Weights of a small mixture-of-experts language model, trained from scratch on English Wikipedia.
Training: a variant of Muon for the experts, 9995 steps.
Below are experts of layer 4 (counted from 0) of a mixture-of-experts language model. Rows are named router (the router's row for the expert), gate (a neuron's input weights, with its number), up (a neuron's input weights, with its number), down (a neuron's output weights, with its number) and show model dimensions 0-223. Each number is 128 + 32 x the weight over its row's rms, rounded and kept within 0 to 255.
After each expert's rows: a language model's description of what the expert responds to; "raises" lists some tokens whose logits its average output raises strongly, later layers aside. This comes from a sample of Wikipedia text that the model never trained on.

# expert 5
router [128 108 110  81  70 139 117  97 107 135 121 156 146  85 112 139 171 138 170  97 108 112 115 130 108 117 154 140 144  51 176 120 148  97 165 112  84 101  91 150 121 130 149 110 174 108 126  92 132 106 169  90 170 103 147 160 115 174 150 140 136 116 132 113 138  84 166 186 158 159 101 131  77 190  82 137 147  82  82 137 132 107 144 175 105 111 126 131 175 143  93 103 135 158 126 132  83  89  99 130 157 145 143 146  90  56 135 159 122 160  93 134  94 180 177  90  82 167  64 131  84  76 141 162 104 126 139 175 165 164  76 195 114 140 140 106 123  77  94 173 107  50 117  96  87 107 128 102 153  95  54 135 166 108 116  87 136 155 192 117 156 171 103 149  86 185 159 148 103 196 108 138 163 165 107 170 134  94 167 119 178 158  99 113 182 175 204 159 130 136  97 104 179 129 144 147 121  96 138  69 188 162 126 100 129 141  91 133 112  93 143 126 118 110  90 144 147 109 122 132 161  94 156  97]
gate0 [157 152 152 115  97 136 136  93 129 109 146 129  93 141 153  72 106 174 150  97  70 150 157 141  77 130 134 136 111  65  89 168 128 118 142 108 119 121  97  96  70 129 132 146 137 111 139 184 180 124 116  98  41 102 101 136 124 164 116 105 156 115 188 153 180  84 180 182 129 157 120 121 143  93  49 106  56 166 115 104 159 179 109 156 181  86 106 115 127 178 103 127 134 145 122 105  97 145 122  88 173 134  88 155  82  88 107 165 132 120  94 125  98 138 150 172 188 200 136 120 150 106 119 109 167 122 150 162 159 179 122 165 182 158 129 123 125 119 132 143 105 124  76  93 118 159  95 127 178 174 132 102 117 149 141 126  65 126  61 137 154 124 118 180 104 111  95 187 160  94 118 120 200 146  88  95 112 110 146 105  99 123 101 106 105 160 156 126 160 159 150  72 193 112 189 145 162 100  99 156 164 171 131 105  74 138  97 142 158  88 100 141 100  90  78 181  88 153 107 148  85 138 156 150]
up0 [185 165 190 100 150  77 168 197 127 208 116 181 107  91 155 164 190 133 141 123 121 118 154 128 130  96 103 127 133 132 146 100 128 130  84 115 137 115 174 112 193 115 145 127 161 159  94 134  76  90  97 129  92  77 117 161 127 163 136 168 149 163  98 118  72 131 140 133  97  75 127 171 208 137  93 126 203  45 130 209 100 130 178 120 156  96 100 122 124 126  89 119 135 113 115 167 139 121 132 130 151  97 171  86 125 158 173 158  69  88 167 162 134 119 173 118 115 167  93 132  98  77 131 169 142 103 132 124 162 139 133 133 164 149 115 165 135 120 118 138 105  84 115 111  78 141 121 165 151  99  96 157  75 164 102 128 179 120 129  99 124 128 127  60 148 168 177 153 133  82 112 137 100  87 135 115 117 103  94  83 199 160 162 148 126 132 157 163  88 122  58 142  72 151 168 129  65 116 143 151  79  94 139 106  97 136 145  82  89 139 124 121 108 141 100 188  81 156 115 110 104 127  99 135]
down0 [121 126 136 138 146 113 127 112 112 135  97 148 107 108 149 108 119 137 167 174  90 121 163 165 133 156 108 132 118  60 162  74 121  85  84 153 155 131 115 131 135 144  79 142 127 146 126  88 114 121 134 158  77 184 168  89 120  75 153 152  95 110  39 164 148 137  85 141 116 156 147  97 159 106  72 118 110  83 114 157 172 144 121 125  90  84 150 150 132 143 134 138 190 131 134 127 124 113 131 179 153 161 178 102 136 112  78  68 161 120 132 125  78  97 138 164 111 151 146  76 137 152 150 117 102 116  88  87 170 119  62 124 147 123 193 118 150 139  96 123 150 115 194 165 143 116 107 146 174 132  80 135 144  84 157 144 119 136 121 135 100 121 115 114 144 147  89  34 148 185  96 118 174 119 105 140 164 156 137 139 130 173  95 115  76 187 131  96  92 154 145 143 182 178 114 169 104 152  79 166 110 180 143  79 143  97  99 116 123 153 144 238 192 118  50 104 123 104 121  75 130  71 186 170]
Description: Word-internal pieces like h, ar, at, ia, ta in place names and surnames, mostly South Asian (Bihar, Sindhudurg, Gupta), plus digits inside years and numbers.
raises: "rist", "orm", "ru"

# expert 58
router [126 114 155  92 119 123 105 141 127 147 144  82 129  85 115 142 126  92 153  94 110 163  86 145 129 116 102 101 141  60 103 153 147  98 181 113  64  96 148 167 153 160 106 120 159 185 148 117 160 130 118 102 144  74 110 174 152 182 127  89  92 112 158  80 115  72 169 170 179 154 125 123  84 145  93 152 131 122  99 110  96  87 135 150  94 128  93  99 186 153 132  93 108 128 137 118 112 157 186 134 124 141 166 152  95 130 157 116 117 157 121 163 112 151 120 130 131 114  93 153  89 102 186 127 105 145  93 110 135 142  71 134 159 110 196 102 149 121 102 152 126 144 171  98 109 114 125 113 151 137 111 171 164 111 162  78 140 127 191 104 172 204 194 152 105 181 174 151  97 168  73  72 163  82  70 122 104  65 161 138 197 135 128 165 142 127 109 173  79 111 118  99 158 108 123 110 113  62 186  47 169 183 122  84 150 185 102 158 131 122 146 119 135 131  61 143 145 114 175 176 137  88 162 103]
gate0 [ 96 141  43 188 147 134 147 147 143  70  99 131 166 139 125 174 116 144 102 135 153 120 126 139 126 170 100 170 200 158 165 159 117 119  87 143 106 114  70  87 145 150 121 144 106 201 153 133 132 106 122 132  92  95 117 154 135 206 181 115 118 159 103 189 151  26 133  72 116 144 134  96 117 118 136 162 210 130 107  96 137  92 133  91 127  98  60 146 142 129 134 139  69  84  93 144  96 122 173 112 124 164 138  94 107 156  98 119 194  91  82 144 139 129  90 116 157 144 138 138 132 172 135  65 120 123  57 102  76  88 104  88 128  90 180 128 125  93 128 150 155 104 108 192 130 178 117 111 177 105 101 116 129 163 154  84 169 122 147 169 146 170 179 183  78 113 110 144  65 175  99 154 166 133  61  99 102 137 122 131 119 173 157 128 131 113 129 127 142 131 152 154 100 138  97 108  71 142 146 115 180 145 117 137  91 124 151 194 146  95 140 127 122 122 112 145 163 126 115  87  82 122 125 166]
up0 [117 163 132 119 119  17  98  80 134 114 168 159 104 134 108 125 164  78 141 198 121 149  83 132 166 151 147 101  93 171 116 120 161 113 163 195 136 185 172 188  71 108 137 110 153  63 129  99 104 137 126 107 142 139 122  90 119  99 112  86 119 109 150 111 151 172 192 135 148 112 141 140 107 100 137  89  71 117 119 137  89 152 137 126  89 147 190 137  93 165 136  93 115 184 178 121 197 154 154 152 146  84 137 146 103 169 154 115  57 123 123 139 115 113 103  76  96 140  96 127 127  78 130 113 154 152 171  74 103 179 162 170 168 150 131 100 168 153 101 108 159 128 169 129  37  99  99 104 114 154 144 151 128 104  95 140  63  79 136 105 107 134  87 144 146 116 116  90 108  43 161 102 116 143 172 120 113 135  99  93 107 137 104 164 158 194  84 134 175 145 108 146 137 177 166 160 192 105 118  95 112 129 121 106 123 151 120 105 151 123 154 157 120 122 106 108  94  97 137 168 130  69 152 184]
down0 [130 176 138 153  85 119 126 126 148  79 175 126 117 126  95 134 108 100 163 122 123 126 104 108  99 147 151 188 154 129 102 122 190 121 127 117 139  73 123  73 134 142 145 131  91 142 160  74 175 171 140 102 153 175 127 152 174  85 199 179 168 162 110 137 147  99 122 114 154 139 152 151 141 152 146 101 128 147  65 120 132 131 107  92  97 121  60  99 123 150  87 164 176 120 142 162 111  51 139 194  96 122 146 147 119 131 141 127 140 151  87 193 166  93 172 152 173 177  83 156  88  60 105  80 164 144 126 117 134 102 142  64 164 155 123 150 161  70 126 142 171 100  75 116 129 133 143 114 195  96 122 109 125 157 126 107 161 106 164  81 111 147  90 112 174 192 141 120 143 158 125 213 171  72 135 108  96 102  76 114 133 160 137 180 181  85 151 110 120 103 118  93  36 132  78 100 120 100 134 147 154 112 158 157  98 100 143  75 181 131 114 110 116 108 139 124 121  75 148  81 145 132 164 103]
Description: Word-final endings, mainly plural or verb -s, -es, -ers, -ons, -ing (costs, runs, Simmons, Boeing), plus particles like out, off, back.
raises: " were", " are", " include", "'", " have"

# expert 49
router [105 112 127  82  95 116 148 104 111 182 125 127 151  66 112 189 118  63 150  61 124 135 137 172 115 129 130  82 143  80 104 114 186  86 152  82 103  91 130 158 109 157 166 122 158 132 133 107 135  77 131  49 189  87 123 128  91 136 148 102 105 115 123 138 126  72 159 140 160 145 111 102 102 130  96 133 162 120 120 108  97  98 144 164 104 104 113 163 157 124 190  74  87  83 106 164  99 151  93 154 144  90 143 124 103  91 102 150 155 150 123 141  94 170 117 114  76 131  93 171  89  76 178  89 115 159 141 104 117 180 111 178 149 144 176  75 113 102 138 170 131 123 121  55 138 140 123 148 136 125 135 168 146 122 122  98 118 152 136 150 171 169 155 143  99 157 179 181 106 143  83 103 169 132 142 133 145 107 173 141 188 178  91 200 185 179 139 191  92 125 102 124 175 113  96 185  96 121 140 107 137 155  96 101 124 172  42 143 147 121 130  67 174 109 147 163 114  74 100 134 160 137 166  91]
gate10 [ 85 108 109 145 130 159 142 123 126 151  52  79 154  82  85  98 161 169 171 100 127 130 111 181 152 133 123 128 123 124 137 125 135 191 117 151 121 151 130 126 109 105 163  91  87 104 145 105 160 142 173 102 135  87 114 148 168  98 134 104 128 164 177 105 104  98  45 106 152 149 197  83 108 186 123 147 118 106 168 148 135  78 137 108 197 131 133 133 147 147  82 100  70 137 168  79 102 166  83 160  81 117 131  81 194  45 130 128 100 110 157 175 158 139 150 168 128 132 134 114 104 116 156 132 117 121 116 100 191 142 113 184 160 170 136 158 204 127 132 103 105 155  95 144 114 167 132 152 121 135 143  96  79 129 161  89 109  70 198 136  93  98 136 112  89 166  96 134 176  70 130 146 130 153 157 174 141 102  89 124 110 137 129 101 139 134 180 153 134 137  85 152 154 123 100 148  39 132 136  93  65  66 123  83 147 185 126 138 161 110 150 178 148  85 134  56 126 125 167 123 159 130 153 122]
up10 [113 131 108 114 154 107  62 104 154  95 140 156 143  37 117 152  74 123 121 143 123 115 131 179 109 130 175 108 136  59 120  97 106 112 136 100 227 164 116 137 123 175 118 110 102 170  86 129  66 148 124  93 146 124  86 115  89 144 140  81 158 128 149 151 137 113 137 141 113 125 138  98 125 122 179 143 192 201 134  72 174 195 128  78 140 127  90 200 129 153  90  85  96 164 165 162 164 104 160 129 140 150 153 179 103  66 154 125 126 108 150 101 127 120 144 134 140 110  86 108 154 147 143 139 166 126  69 130 107 128 146 150 103 181 140  51 187 162 102 127 162 165  93  87 185 158 103 128 106 139 135 121 128  78 112  89 108 129 111 150 114 165 152 154 102 141 129 155  71 165 118 139 115 102 123  63  75  80 174 172 137 169 121 214 134 122 160  86 153 126 135 131  87 136 114 140 196 162  87 166  81 140  98 139 108  88 107 105 135 110 117 133 116  88  98 187 165 112  94 163 114 138 149 148]
down10 [ 94 120 118 166 167 169 179 174 162 174 128  98 171 120 147 115 176 103 152 148  97 156 100  63 100  77 155 109  95 139 121 113 114 165  96 174 134 104 168 112 107 146  46 111 145 131 125 104  98 143 139 137  93 147  85 128 170 169 132 100 108 140 126  94 101 146  88 129 157 144  92 164  63 146 148  60  79 106 147 133 113 123  70 141 157 144 185 119 132 131 186 121 174 158  86 153 108 126 140 124 135 136 128  88 118 133  35 149  61 146 152 115 123 150 125 113 112  89 130  88 120 120 114 190 158  84 177 134 161 113 124 210  83 125 183 186 161 146 118 110 125  92 134  99  73  73 166 174 160  73  99 142  77 129 142 111 138 144 119 121 161 133 103 177 145 113 164  83 123 167 136  77 142 143 180 139 131 132 122 152 154 128  82 119 163 142  78 101 147 215 143  83  89 157 118 124 149 136 118 127 141 146 104 115  70 182 146 153 140 179 106 152 113 123 116  83 129  82 129 191  90  60 131 140]
Description: Mid- or final pieces of foreign surnames and place names, e.g. -berg, -son, -ski, -ić, -ol in Westerholm, Kielholtz.
raises: "ey", "ette", "’"

# expert 50
router [127 110  91  90 114 102 104 135 157 144 168 116 156 102  93 151 186 127 143 108 116 131 102 186 128 141 134  94 166  96 118 128 156 121 144  75  74 110 104 163 122 156 165 110 155 135 133 128 114 129 139  87 188 103 136 103 119 180 157  79 104 108 130 130 113 124 135 153 150 167  96 148  66 140 122 134 104 110  71  69 124  79 111 161 129 106 110  74 170 134  97 133 130 134  84 118  48 160 114 125 116 169 114 153  61 144  97 150 151 124  97 163  92 161 138 122 131  86  79 113  70  65 123 145 112 176  75  92 113 109 126 145 115 165 175  79  87 138  93 192 109 100 171  62 135  77 137 132 152 154 109 114 127 107 148 132 140 147 178 104 169 196 141 141 129 179 149 169  90 147 123 124 162 165 108 148 140 107 155 132 170 160  88 115 138 153 182 178  40 101  90 108 175 103 167 162 119 123 168  82 173 217 119 127 156 171  70 136 121  77 187  93 118 137 119 157 153 155 127 181 155 113 166  91]
gate0 [168  84 162 110 107 106 147 109 105 108 160 140 162 150 110 163 141 139 131  86 104 208 110 131 120 126  82 116 165  92 108 123  72 104  81 138 134  93 144 108 123 140 141 165 110 152 131  93 157 109 111 155 109 144 172 156 115 132 126 176  91 141 122 147 112  92 139 200 147 122  89 153 127 145 138 128 125  70 134 133  91 115 145 105 109 126 115 166 103  98 159 118 131 158 172  55  94  99 162 101 201 107 199 107 107 149 102 130 159 145 127 167  96 159 152  91  52 137 121 141 159 152 111 109 136 119 121 140 150 126  44 151 110 165 132 174 136 148 192 153  70  98 114  56 173 103 191 205 119 161 142 136 131 155 177 138 174  81 109 169 205 110  59 186  84 156 124 150 139 131 144 122 133 138  54 116 143 147 104  99  83 137 116 113 102 125 141 182  97 144 158 160 157 114  94 105  72 105 132 110 138 131 134 130 136 189 119 143  99  70 163 126 203  82 147 135 142  99 148 119  51 103  94  93]
up0 [132 118  80 123 196 111 115  89 131  95 139 164 181 154 115 129 131 149 163 118 184 120 112 114 180  82 147 180 126 184 129 133 136 137 215  82 104 182 123  90 142 160  93 111 128 120 114 238 105  95  96 102 170 126 104  91 121  82  87  99 140 120 119 128 165 136 143 131  72  94 170 130 160 108 104  50 150 126 127 137 125 125 101 163  63 112  94 112 167  83 139 115  95 101 110 205 176 155 118 127  98 106 126  92 130 133 161 124 169 134  82 104 159 126  90 133 167 132 176 145  86 132 124 147 153  96 119 115  75 117  73 107 179  74 146 118 167 112 136 118 141  99 179 157 198 110 139  89  68 142 148 132 152  97 136 180 149 135 133 140 155 154 146 143 102 112 131 195 138 135  93 109  94  67 137 131 102 131 121 194 103  81 141 148 194  96 111 178 162 145 112 102 137 143  98 159 173 105 154 106  83  95  87 138 113  92 155 114 158 141 176 136  81  83  92 164 123  96 130 158  93  91 109  92]
down0 [146 151 131 126 101 150 128 131 131 127 109 112 178 101  90 137 168 118 136 106 145  85 117 175 140 124 138 118  95 130  99 145 156 155  93 108 118 177 172 101 161 132  65 198  89  78 106 207 114  62 141 113 119 184 129 135 160 162 121 125 147 149 124 171 187 175 176 105 137  88 166 133  98 135 115 114 108  78 179 154 147 143 106 137 198 141 136  71 111 133 162 126 144 150  40 138  99 207 166  93 172  85 158 150 145  70 126 156 181 117 117 133 106 151 124  62 160  79 142 144 109 102 107 125  95 144  91 149 160 157 102  76 122 114 167 119 105 112 142 146 114 109  74 115  99 118 133 109 147 131 129 112 131  93 103 139 121 148  94 135 183 108 157 123  96 160 160 192 150 165 181 149  58 177 156 117 110 134  88 145 150 145 153  82 125  88 110 162 146 166 142 136 130  81 146 164 181 120 109 164 152 119  92 106 138  86 123  38 101  98 178 129 119 117 146 126 158  98 136 111  78  44  85  71]
Description: Pieces of everyday English words like wheel, kneelers, stressed, wine, good, moved, gave, plus opening quote marks and single digits.
raises: "to", "th", " Years"

# expert 31
router [143  62 155 144  92 133 119 137 161 146 131 140 178  95  75 130 133 114 142  55  66 142 127 176  92 146 137 126 114 106 123 147 154 122 170 106 147  78  79  88 145  86 152 109 142 151 159 148 134 117 181 104 153  94 101 174 118 104 150  79  91  95 108 115 133  71 166 181 180 157  79 198 107 159 131 151 116 127  70 116 131 100 107 166 151 106 138 110 181 104 144 104  90 123 127 147 102 120 130 173 145 128 174 156 116 100 157 124 105  82 121 161  86 184 150 116 137 154  81 141  73  78 153 154  60 129  70 104 143 123 156 139 160 166 163  67  87 149  89 163 103  83 154 100 129  68 142 124 138 132 103 151 147 131 106 131 131  91 126 113 150 165 136 127  81 161 178 133  95 172  93 153 129 162 120 147 102 141 171 132 169 194 149  84 173 154 124 166  96  97 145 104 136 120 112 161 140  56 192  91 202 185 113 108 158 127  95 157 156 107 105  80 119 135  79 145 178 118 112 155 119 138 106  42]
gate0 [135 121 152 109  93 140 128 181 173 149 153 133 134  83  98 139 108 168 174 107 106 127 171 141 137 123  53 118 108 161 101 148 169  98 112  92 113 121 132 105 144  85 179 150 156 175 175 106 116 167 152 134 118 111 104  91 110 144 178  78 155 128 135  58  95  91  87 176 168 156  87 182 146 183 105 125 122 148 133 187  42  76  66 138 175 150 121 121 195 115 118 126 160 122 119  91 101 121 178 118 125 146 157 117 216  99 150  87 147  61 164 104 118 172 133 170 147 103 129 186 119 158 167 118 124 132  82 125 126 148  94 124  96 178 152  82 130 100  89 101 112 142 135 126  90  77 154  93 165  94 148  92 175 116  98 119 166 148 123 159  74 131 133 166 103 119 178 112 118 163 140 129  88 140 191 113 109 141 141  91 148 141 101  97 144 142 121 145 115 136 104 146 125 112 104 231 153  95 103  78 113 112 102 155 133 116 126  65 103 118 176 144 105 110 102  90 206 154  78 129 150 153 138 174]
up0 [ 80  95 163 116 162 144  94  97 114 138 199 122 103 140  97 103 111 168 190 148 118 157 157  94 150 122 109 159 129 161 149 149 154 160 193 149 102 150 194  93 148 149 153 136 183 110 111 129 126 149 186  95 116 156  74 147 154 171  91 182 100 126 175 144  97 112 134 114 138 116 150 147 135  91 140 129 117 110 137 127 126 134 123 115 126 178 155 134 166  50 119 124  96 129 138  70 170 159 113  95  87 150 110  86 121 115 127 125 123  66 131 109 161 163 191 144 149 156 165  71  98 142 189 139 147  92 131 103 163 138 168 147 127 117 117 112 150 147  69  87 137  87 152 107 120 137 115 180 109 106 125 140 155 118 132  94 158 114  92 146 150  67 131 251 148 125 140 139 121  98  74 119 166 111 146 139 161 199 112 115 155 127  92 110 115 151  98  97  21  73 119  97 168 151 194 133 125 123 113 134 129 124 157 137  99 117 134 132 172 169 104  99  99 106 142 115  83 116  88 147 111  52  26 112]
down0 [106 164 134 168 187 102  82 119 123  96 145 137 131 118 119 187 127 193 128 104 101 102 153 123 138 119  86  92 148 138 142  97 137 154  74 152  61 148 145 152 110 141 120 103 156 132 165 121 118 137 102 176 157  91 123 110 120 167 138 162 158 137 153 126 165  98  99 130 150  92 131 136 128 166 111 109 149 148  82  98 116  62 172 134  58 108  98 127 156 161 212   0  68 115 156 142 145 100 155  68  70 171  73 114 152 150 128 137  75 163 136  76 113 117  95 185 116 128 121 155 105 155 203 111 188  66  88 109 150  95 127 151 110 130 113 115 148 105 162 156 105 169 154 185 119 147 117 111 206 138 107  89 123 119  72 139 105 165 138 110 164 154  94 160  90 114 135 101 130 176 129 148 168 138  89 141 155  93 132 171 154 105 126 168 163 112 173 166 114 134 178 145 111 131 108 126 145 128 156 149 112  80  61 152 157  90  99  83 116 127  83 102 123 167 113 103 152 147 136  93 146  88 166 148]
Description: Capitalized openers like In, On, During at sentence start, word endings like -ure in pleasure, and stray digits in dates or tables.
raises: "side", "st", "line"

# expert 51
router [124  76 102  87 138 133 152  90 146 184 168 109 167 119 107 164 132 153 188 102 118 155 149 136 111 121 131 116 134 103 111 144 124 117 181 130  91 127  53 219 133 134 143 119 147 127 138 154 135 102  95  94 178  90 134 158 142 168 173  82 122  97 147 118 137 143 110 121 171 137  97 116  48 115 124 125  73 141 105  96 142 120  96 165 124  97  74  81 190 179  75 115 132 124 118 141  99 143 178 140 131 100 201 184  80 140 162 147 105 148  97 157  53 142 171 109 127 128  98 109  84  94 143 108  68 137 127 127 113 154 150 137 158 154 188  85 144 101 133 177 118  79 144 123  85  96 149 115 138 141  90 198 130 116 144  67 155  82 139  99 155 145 142 156 104 147 199 139 150 194  80  85 154 159 107 120 140 110 128 155 188 130 111 107 142 160 104 150 114  91  62 124 166 112 136 152  60  89 160  64 159 152 111  94 162 136  88 147 115 109 100  91 167  72 137 157 152 135 189 140 161 119 136  90]
gate0 [140  94 137 128 159 110 172  91 122 127 132 155 168 177  91 155 114 119 146  98 115 140 104 137 157 118 100 142  94 180  82 211 177 127 141  86 130  90 125 116 128 142 147 116 130 128 186 100 150 112 144 122 104 113 181 141 178 145  78 141  85  85 170  81 161 104  80 168 161 160 121 130 128 139 118 111  82 147 107 129 142 172  97 148 145  79 120 145 141 162  52 116 176  99  98  80 108 117 210 151 134 161 104 159 147 205 119 156 116 113 117 152 120 141 153 188  66 159 146  62  99 150 131 112 102 113  35 122 124 106 147 108 176  59 166 199 181  96 127 121 123 185 102 130  49 147 168 190 140 148 108 105 142 120 152 153 118 139  85 138 107 136 127 178 129 201 104 140 147 144 126 171 128 111 126  88  91  79  77 116 107 152 110 130 156  85  97 124  86 111 118 106 144 140  91 111 133  73 166 150  85 117 174 105 143 107  84  90 166  89 151 108  93 136 126 184 152 139 148 152 100 156 148  98]
up0 [124 151 131 118 148 123 118 176 148 105 102 133 107 114 146 153  97 132 109 153 191 120 104 137  57 119 115  80 139 105 176  96 126 108  96 151 146  88 151 144 169 133 155 156 149 109 152 132  84 142 136 107 177 148  61 112  81 105 145  98 131 152  94 244 123  59 191 144  79 133 153 116 117 118 135 132 194 108 141 172 109 120 176  55 104 150 165  77 113  99 217 145 113 105 139 129 164 118  72 139  91  70 117 123 103  64 141 154 117 133 158 103 173 141  95  78 158 146 139 181 127 116 174 138 128 146 189 112  99 161 124  97  88 181 117  66 118 127 145 109  63  86 171 115 182 147 120  75 115  83 157  87 148 131 196 138 141 150 126 117 166 130 158  75 137 104 110 126 113 154 135  97 135 194 156 187 156 120 113 135 125 119 137 165 152 150 100 154 135 122 119  76  99  79 154 114  65 122 122 125 123 151 119 153 138 106 154 169 101 187 110 147 117 126  87  61 105 108 103 102 125  84 110 111]
down0 [107 150  93 115 104 131 113 174 122 200 177 158  77 129 133 137 100 148 104 120 118 156  89 164  76 116 148 156 182  65 120 114 114 147 194  35 140 125  84 120  84  80 134 167 182 134 105 134 113 149 100 111 119 110 135 133 109 139 111 136 144 135 154 161 132 125 109 205 127 120 112 132  88 111 138  99 183  67 146 168 114 127 147 142 162  79 111  96 147 173 138  67 159  67  96 135  99 201 176 123 159  90 125 141 132  94 157 137 135 166 114  67 162 100 147  65  95  76 151 106 101 147 154 169 114 173 146 172  92 146 165 110 131 164 107 166 105 150 167  93 123 134  97 132 132  80 154 150 153  85 106 106 138 126 141 144 126 165 136 126  69  62 160 181 115 120 179  89 137 157 116 121 123 100 148 195 158 107 147  83 178 166 164 164 122 131 128 153  72  97 103 160 120 160 112 152  73 153 101 117 130 166 144 111  88 104 155  74  84 118 105 221  98 166 123  79 119 152 138  89 120 137 116 115]
Description: Digits inside stats and money tables, and word pieces after a capital B or D, such as B-ates, B-ishop, c-ourse.
raises: "ung", "ing", "art"

# expert 6
router [115 111 119  86 117 141 130 101 128 132 101 122 136  85 131 165 109 112 148 105  61 150 151 136 134 142 189 123 148 109 131 128 166 114 131 128  86  82 114 185 123 153 140  77 126 175 141 177 168 123 129  76 178  49 129 129 141 231 113 123  67  88 129  95 120  98 153 157 124 157  45 167 156 185 143 175 112 142 119 109 105 105  98 191  93 108 107  94 167 144 179  82 126  91 111 195  87 149 127 140 118 140 143 127 133 142 124 124 122 172 136 159 105 131 131 102 114 148 133 137  99  84 149 103 105 178  81 109 179 121  99 147 120 153 165  71 102  96 105 141 122  75 149 124 101 114 136  83  98 151  99 110 156 125 152 104 119  90 123 112 191 186 126 138 123 197 126 139 143 159 109  94 139  93 118 139 152 113 148 114 131 163  65 116 152 193  84 195  76  75  95 114 184  84 155 137 118  94 140 128 161 171 158  97 180 157  82 146 109 126 210  50  82 156  95 135 132  98 135 154 157 102 129 106]
gate0 [ 81 120  77  84 115 176 124 170 150 188 153 164 101 134 105 154 211  99 118 173  91 137 131  92 142 154 113  97 124 104  89 157 152 115 138  93 104  94 125 106 175 152 182 135  82 130 134 135 144 189  69  99 149 104 148 132  63 167 193 131 134 117 147  96 163 130 135 179 141 137 145 123 146 135 108 155 119 123 158 119 117 186 141  94 109 148 191 130  55  83  99 127  98 130 140 185 131 111 109 179 118 161 124 101 106 154  96 122  70 101  89 114 131 199  85 120 124 124 180 120 169 147 153  79 114 146 123 110 129  63 154 124 112 184  88 121 109 121 104 157 152 150 180 100 108 173 116 118  57 150  82 159 137 122 106 167 205 183 133 128 145 154  81 131 145 118  98 126 133 178 142 164 106 133 139 164  87 101  71 114 138  77 101 137  77  81 117 115 164 145 222  92 112 135 114 122 124 106 106  96  94 204 112 107 154 147  95 173  87 134 183 132 133  81 106 118  86 154 148 133 144 108 149 126]
up0 [147 143  97 190 102 172 122 147 159  91 126 115  94  77 127 167  78  73 110 112 127  46 158 151  95 124 156 147 138 177 100 125 130 154 111 145 184 172 103 153 107 153  49 116 153 150  47 121 136 126 169 118 119 136 105  98 178 176 150 164 129 150  99  91 113 114 121 171 132 119 136 106 113 162 133 146  87 144 135 142 114 107 130 112  92 122 143  74 131 126 148 117 183 160 183  65 158 124 106 125  83 142 129 158 157  73 125 118 217 150 200 111 117  66 155 163 202 147 119  83 158  75 106  98  59 137 127 148 101 166 140 136 159 126 133 102  94 135 130 151 135 103 111  52 108 115 104  94  98  90 120 122 154 110 191 128 114 113 143 113 113 124 140 126  87 102  81 120  32 123 137 181 173 152 102 123 112 142 139 131 132 132 181  98 121 168 182  71 151 144 136 126 119 160 102 160  86 133 147 151 116 153 181 147 156 143 115  84 120 106 166 136 118 143 108 198 103 149  37 140 105 127 132 109]
down0 [ 91 153 160 145 122 132  88  99  97 152 197 111 123 144 165 150 145 140 156 129 187 150 105  75 144 130 131  82  85 150 125 153  73 137  77 113 148 128 129 186 133 112  65  73 166 193 159 187 111  98 116 156 122 100 102 116 119  69 124 163  70  81 110 133  82 114 153  97 178 147  86  93 171 115 107 155 143 136 140 157 177 126 159 166 115 160 113 156 151 163  39  84  91 112  97 104 124  99 124 151 122 158 106 136 139  88 107 126 121 100 106 143 103 169 119  73 103 133  95 169 194 184  78 199 117 132 159  62 153 131 103 141 128 173 154 121 106 156 146 198 143 142  95 169 134 147 131 128 152  85 157 127 171 103 156  87 159 137 126 135 107 157  78 106 172 145 148 122 105 158 145 135 137 110 113 123  61 134 114 165 127 134 133 121 102  81 157 118  75 109  66  81 163 198 188  77 134 152 144  92 149 112 119 102 138  97 184 136 113 110 116 121 168  87 188  95  96 144 123 158 169  97 167 127]
Description: Word pieces inside common words before a suffix, such as reconna-iss-ance, par-ag-raph, rem-ov-al, and stems like com, oper, own.
raises: "ed", "ing", "es", "er", "ers", "or"